python train.py --d_shared_expert=128 --normalize_top_k=false --vocab_size=8192 --norm="rmsnorm"
Below are experts of layer 4 (counted from 0) of a mixture-of-experts language model. Rows are named router (the router's row for the expert) and show model dimensions 320-383. Each number is 500 + 40 x the weight over its row's rms, rounded and kept within 0 to 999. Numbers have three digits each.
After each expert's rows: a language model's description of what the expert responds to. This comes from a sample of Wikipedia text that the model never trained on.

# expert 48
router:545496470492565549524516470499532453461512482499477507510454464501555487516522452523556550494493472488445496485472503397535469464508495531523463515525548451522452498513464507508537527465506526
Word-internal fragments and non-Latin byte pieces, especially met (Photometric, metropolitan), and Cyrillic or Thai characters.

# expert 31
router:550545513531482516597462541480478552532545410436527471502484502503496408537474501494495502550413511469511455523497578449546456449560554530510481467515487487523506474488500528519490437519486475
Nouns for leagues, teams, roads and table categories, such as League debut, Route, Cup, MF, FW, Ward.

# expert 6
router:523411542546530544495433497541500529520431471480457495472557486459547515423472546488476611464514443486502521552599502518544506505505546479471491532521491489458535518540576487516513460443518546
Prepositions, conjunctions and colons after verbs or participles introducing a phrase, such as in, as, with, by, when, because.

# expert 10
router:556514552585502530534454519569486504491444455442491485509488450503467499393529521487557536541465496488465520540488578502460484481479488488547442495610441445528500478440510424519476511479537533
Middle pieces of common English words and table labels such as Pre-ced-ing station, Pre-vi-ous, diff-ere-nces, often near election tables.

# expert 4
router:560486571512524529543520470532475472519449531510515495450511559498532469550469504504510544610531446433502589472481543442544534380465445498477451465573469462459537545500592491491525455508531572
Short syllable pieces inside rare or foreign words and names, like chrysanthe-mu-ms, curric-ulu-m, Mal-col-m, Ge-v-gelija.

# expert 29
router:481536517487526528502443501546516529512528510444531519445538513513628552489507518520488532496470448494542559530569468511598492491506527518541492509519533500477535503463545432507450430498516513
Infinitive "to" after verbs or nouns, and linking words like and, with, into, would, will, as in merge with the Conservatives to form.

# expert 35
router:475550555486511484575484476450512500555494472498525468493559555488572446466530568545448546572521454478487426501489558435557508503536520532537455490525472513527517519486532467582501490502560514
Ordinal and ranking adjectives right after "the" or "was the", such as first, last, second, third, new, original, next.

# expert 17
router:608526491544574461547433499523427512520511501457514534484528484503596479485535519486494496547501466529482462552473487475550571463492572562503453497504468448538529477493557479510527432359512550
Paragraph breaks after a sentence or heading, plus opening quotes, brackets, dashes and line starts of lists and tables in articles.

# expert 60
router:573555476567521592608517451509489509502456530433538534480506479521512492495524482521526541522537476502530528515536510506538520508550507577452437513487494466435549487480503507540523481507526540
Early syllable pieces of foreign or unusual words and names, such as Eduardo, Howard, Chordata, fountain, Istanbul.

# expert 39
router:571567500538541482514427477517519571546418480556509457487567515531493414509522495503547550501495475475521536470467571505530520459488540536464447476550394436478484532464576491450507488448527481
Suffix and middle pieces of prose words, such as ing in attacking, plus descriptive adjectives like professional, military, political.

# expert 27
router:529486537543513568649432519501522508512521437469485467421551489489487417422552504511457528584489504466464466532515574474532497420469539504507537495595517513553475524456524562464524456464487470
Head nouns after the, a or his that name the topic entity, such as film, series, album, team, title, role.

# expert 5
router:553533533520515538547515534506483545514531449428491491489487525506525470532493456561526479585487531419556525572485503471449464450546468566529475541537488472475524543450508470494533498515507504
Short capitalized fragments and single letters inside proper names, abbreviations and units, such as K'hu'rasani, CC'P', G'm', 'c'. 1897.

# expert 63
router:557557483506453511564487533479476498533536432388426531523507446518512474407465530538489544480402504524495480539504590415529493457523470544524387405482494483556522457487547517550566424494534622
Colons, slashes and field names in infobox lists, like Years: Team / Apps / (Gls), Date, Location, Born.

# expert 22
router:522597486460458618581533527541462467529521496433523501448529536514527507517559527531561504531446472473577540567511528428512579513518526542474417536489496448491536496510535513511498462486595514
Digits and numbers in table cells, dates and formulas, plus bytes of Chinese, Japanese or Thai script, e.g. 6'10", (18)11.

# expert 26
router:600435586514474550583463505527498457530502499525521489439533521532465475477560462519468482568509480516485560583524502459520446447466522550462534539551493457525544478479518528522490443461494480
Nouns and agent suffixes naming people, roles or organizations, such as player, director, company, singer, base-man, and plural s.

# expert 11
router:586581526499547523557445462531515565500471514455512518454509477505598520522522496476510502539548514496521521523525589492456449495497489570493476463564496464403489539498617527462533454500525508
Final pieces completing longer words and names, often before a comma or bracket, such as Gram'mar' School, med'iev'al, -ville, -burg, -shire.

# expert 46
router:529483528534497470457470492511482590538457569502510537478490541536539403517513516552497518556480441542491552501472494491454434429472439505508482510528439487474465509417511446468486470496536477
Possessive pronouns its, their, his, plural or possessive s endings, and dots in i.e., e.g., and [...] ellipses.

# expert 3
router:451507504528503547542529465543432487526486510479498521489501411518572479428579498470497465527543509545580506496521535494530570527453585555538450462457496475484535488484506518516623468477518597
Line breaks and pipes that open or continue rows in wiki tables, mainly election tables with Party, Candidate and Votes headers, plus list-line hyphens.

# expert 43
router:526519495524466527506489464521460515567465456469479468425541537499526494453506503634479553577420447546460478542481584399494442442586562492499430523437405477514523504481554488440505448465552453
Month names, closing parentheses and ordinals in birth dates, ages and statistics tables, such as October, (aged, 52nd.

# expert 0
router:570503528525519458519456544554469521526468493530572452475519563432522482489538499527494578532496523571544478519504464534492489429465489507517494437518491476490518525404519517482543531457575529
Articles and determiners starting a noun phrase, often sentence-initial, such as a, the, this, same, specific, such.

# expert 19
router:552484531525512497561518512498443540502520469527558471456534479530531468475498489490431501538533568470514478527541495465503498477498520532525571541493502449495521532476574567529572471354524481
Sentence-final periods, closing quotes and paragraph breaks, plus media nouns like film, album, series, episode.

# expert 2
router:529530495497451617521424597459528583556523438461458558469486566508544489520522471516528535505548531503461526538549524450478471468545513501476459491512466482462486482473517502525537485480520546
Digit pieces and number chunks inside years, scores, dates, coordinates and table figures, such as 19, 18, 2012, 80.

# expert 12
router:535591493576500526660408518488496538600513480409521496469463474541538500509465552513492534508515488456529531595495531471508509409535500557514471524566533503472546455460546458520516485462462501
Capital-letter pieces of abbreviations and country names in sports tables and results, such as USA, FRA, IOWA, GAIS, Chile.

# expert 51
router:533539500494506573489474538512454529482526524454467522454527499475550527555483541485483570465540447517488538515567487446535494456519511454544475485460542543479552482456565533508609427433516575
Words and punctuation joining items or ranges in prose, such as and, or, commas, and to or through in April through June.

# expert 28
router:486537526586468529493449513512438576568478532513462489490542549481538498461486534528475551637489502521432529549489505483440480476483597570517517495512438460455509452426509521515524529440612529
Articles, possessives and ordinals before season, year or time in sports biographies, such as final season, for a family, this.

# expert 32
router:526474566487489507534473520510480492511443466526452501466541463524521483450515493506500532557468502496485512529460459515522476520465507605424479488504392521564507509542575470489488495428542519
Articles a, the, an after was, had or as, plus biographical nouns like son, daughter, member, born, and Date in infobox lists.

# expert 44
router:487515546576505551511433538525460508495426469466450526460571444528548516466462519507437572462406443510500554542545555499511503488528547516492416491531465456481502520460519495483471474465542527
Prepositions and verbs in narrative prose about a person's actions, such as participated in, threw for, died after, received, during.

# expert 40
router:543540561538480574621465453556465524527561556443492522518510452473546459474516491547583505473495551491486495523455529394553498415476515555490409447484532449510581468508470455501607523475504535
Dashes, pipes and line breaks in taxonomy boxes and table headers, such as - Order:, - Phylum:, |---|, Votes | %.

# expert 38
router:581526521450559521495531501564535551567490521412522544448525525508494502527429533478520594530468462468586495444505512499497464477518436525564477465467489511453530456449519449518521464508543448
Subject pronouns and clause openers starting a clause, often in quotes or speech, such as he, they, we, I, not, but.

# expert 14
router:525607477551522546583507551570566536455456473406447519471489487576607446512538517541500529548570459479540541515514486494518545453516491595506387487552499463535512471489523486532528451496484537
Opening word pieces of French, Italian or Latin-derived words and names, such as ph, Ac, ex, Cam, often after de or l'.

# expert 37
router:535516525500460576549507565549478503542498550468473553452508519561534444479477496575548547548546495427525513533529514466485536511489464526555443459577505472380534471460590503501532493450517492
Non-English words and non-Latin script bytes, especially German word pieces like Mus(ik), i(m), vo(m), and Thai, Japanese, Cyrillic.

# expert 49
router:508543545529463498528519500488454562527519507501571433460475584515523531511504530534457502506550417512568519477462515481463464485546578523476476516544463417481528481439476543599541527476559488
Quantifiers and adjectives after the, such as most, final, different, various, other, lower.

# expert 57
router:493498456493473526539509521451512547523510509421524451505531499531603438459496475530543523518535477504437564546493523400540502552547514575484407533508488480416538511516495455534597535446490507
Pipe after an opponent or name in boxing records and tables, and endings of Spanish, Slavic and Indian names like ić, ão, Singh.

# expert 8
router:505514573551541594584495551587455602495485490498508497486539459597512553456504572550500553533444497494459527547520523533559435469462433508472413452492451525466468531506548493567473527495544511
Particles and verbs in phrasal verbs after go, take or be, such as goes on, took over, take back, out, up.

# expert 34
router:552474504456516536433415517506474510548564435498456498548503485506567460513463482487467504449511557473484528633495475445516498465485478488521440431583527538472528515455506528496631442468537492
Commas, semicolons and periods ending a phrase, such as 6–3, 6–1 scores, 8,000, and after names before which.

# expert 47
router:514472487513468539627459482491509451541482474458457530448475517555575459507547494534532576581552518512571556578456484398529510445541516501523464537548522420499512517522562493501508530486494458
Given names and their final letters in people's names, in cast lists, credits and biographies, such as John, David, Michae'l', Lui's'.

# expert 23
router:496568514520504527544531577502447530552553514473487492518489505495522480496500489493508523580457537539518511560484554463554485515534508545583409456554456487508442494494573538480493436474517482
Pipes, numbers and result words in sports statistics tables, such as 3rd place, silver medalist, squad numbers, positions like DF, MF.

# expert 33
router:534496505490550554543502500511529491579482538487554498537463509514517474524500523487512569577445527548567478588556508457594535519528500572526433484516470486502534471506567405454613475461479422
Pipes, quotes and hyphens in track listings, sample credits and release lists, like "I Know" | Phillips, with some album prose.

# expert 50
router:569627533519564526504518559519485516606481535505518519503512454476476515518540543531507471568473475523494507532532589495504542473458513569514418454510447482523488495483576484530572570500488531
Short letter pieces beginning or inside a word, often capital or lowercase fragments, such as sp in widespread, co in hardcover, Go, pl.

# expert 56
router:512510559472538564495428499541478532524402434505520498524574536458548544500473542533552567499465462548497519504532504487554555499478549528459512480512474525441495535479551459510520470426527503
Prepositions completing fixed phrases, especially because of and due to, plus using, had, resulting from, evolved from.

# expert 42
router:582519475466443524543551537535529606523521499521476496461533524521539493480514511470534491560489579474515532541484538419556507507537521526518442487557501457437595481533550478484513427534457533
Pieces of taxonomic author names and years in species articles, such as Rondani, Laws, 1929, plus other name fragments.

# expert 61
router:579481435522494569550444531497476562483503475483554482523557512513474471482513533457463473561502486472558457558480467455506579472501481492520402481501461465479545504500572530497538494464515532
Opening quotation marks, dollar signs and LaTeX delimiters starting quotes or formulas, such as ", $, {pmatrix.

# expert 24
router:541535555549534506566494508465472483553467546480591545499476491507540477521498553497580493473542520500519594491438507418521475438516550480506462481515485437453493483506571418518510499516499534
Middle and final pieces of personal surnames (Hutchinson, Darin, Damiani), plus "the" in "lost in the final" tennis summaries.

# expert 58
router:569552547490468542545473480435485522495506513486527514505494518463564442417552533489515498515495528475534472553428548421527471511519452517489464461532512483423554515461551469534494525413482500
Pipe separators and blank spaces in sports schedules, stats and asteroid tables, like | MPC · JPL |, plus semicolon-separated chart numbers.

# expert 9
router:477534514500527519539469527557569464558506492453503479489483478519474505490541481455489506569518471507500506547490491420566522472570520594481444446508505529498530488451507474473561491493505474
Second equals sign opening section headings after a blank line, such as Early life and History, and pipes that start data rows.

# expert 53
router:627500573506534548578503501546490514501468517432567541431473506551508494509508496521548529526523454459469541519457499444533545446504509542500457485482474493535521513497513415555543441435559562
Middle syllable fragments inside longer common words and place names, such as sec'tar'ian, cab'are't, re'agen'ts, t'yp'ical, Mo'ja've.

# expert 54
router:539581459551475550537465544448489496528495531452511531458549543481482489495509482458487477479511500590470507538494561480563505502525543495510467460531494458470492475508479472488557478428522543
Final words of institution, league and place names after of or in, such as University, College, County, England, Division.

# expert 45
router:557542534511494598606459529511529483592548525455559516490533537523535454506478513545558525541524498536482543522489487397495486539528515538488453444496498424424591518460469509520574443493502543
First pieces of capitalized personal and place names after a first name or La/De, such as Kra in Kramer, Sal.

# expert 30
router:524536502560511625478489489490452555553506479450527467520494575449526432472504532573443442497445500521576476520520546451513470444502519503475427503442438456485519452415501425495526492463528580
Digits, commas and decimal parts inside numbers in tables, chemical infoboxes, coordinates and vote counts, such as molar mass 368.561.

# expert 18
router:589529504532552519476503536560479546540494517484531486425532542495550494516518515511544553575486521527503531488529448503498491516467472545495531510538491510515509511436514450509583486469516493
Subject pronouns and relatives starting a clause, usually before was, is or had, such as it, he, which, who, that.

# expert 36
router:628518542522559515529442545565502542523402460457529502494460516461507483491480500540525559567517504479572499515480493522530522440505482490520450515521470485494533521480563491516559490496528524
The adverbs so, well, too, very (often "do so"), plus assorted word-internal pieces like answers, flywheel, Standing.

# expert 62
router:508504440517525552642527489522486479510485511472549459520442519492520487548542518479549558537417535515519529527490456478564497513470535555518454434506493490503529480510553495498599429472495563
Line breaks, pipes and dashes ending rows of wiki tables, election results and lists, plus colons and separators in infobox entries.

# expert 16
router:597496525568450512585459476501542520529464456474544469452584504541514465495549504570491481570510503458457510527451510470537505471465536494481530518595477520494550525496536510503525467480459481
Common nouns or their final pieces after the, a or adjectives, such as game, music, film, corte-x, applia-nce.

# expert 13
router:608480511503483581596512542432492518526466488455474505522491518518585528532514500487568517591533496450481551554535479417491487486534536518481460530515485425471550459534533439444518472463498454
Common English first names and pieces of proper names in lists and tables, such as John, George, Robert, Jo-hansson.

# expert 41
router:496513510477552493616511523489474516470544473540531472468542497494512499528531493472557487557502448464521502506479504447555519518506464543533440449503485485489597481546492494534576433427519472
Line breaks ending entries in taxonomy infoboxes, lists and tables, plus field labels like Species, Synonyms, Binomial, Authority.

# expert 1
router:592532526505513506529490529524428508582517484491539503458482529537522401483493508525516469582515514505613537570463568447521445476561477542536395500470410500493562507479542519508521501463479448
Single capitals and short abbreviations inside chemical formulas, identifiers, units and table codes, such as H in InChI strings, PD/sqmi, MPC.

# expert 55
router:576455508503527502524501509474403494583487446450442576488462473557482514435474526530485549505489491527508512529631483503507494443572475546505451485474461476529495463494524492499512482467515537
Column headers and entries in tables, such as No. in episode lists, W, D, L, Number, Title, and numerals.

# expert 59
router:537517516519489593522464527537489536499493557521536576513494532496496573481517556487504482468580507469522536580448553498568544486487496504526465385502413432435509518481616443574520493452518551
Country and continent names, usually after in or from in travel, chart or exhibition contexts, such as Europe, Mexico, Germany, China.

# expert 21
router:557520492492519528569444531468471492557526488484476552479468501511536433541511463499519546536514513471456539559519534449564477490525563530479426524543444465464577510463503454536556457394578515
Score dashes and digits in sports and tennis results, such as 1–1, 2–0 and 6–3, plus numbers in stats tables.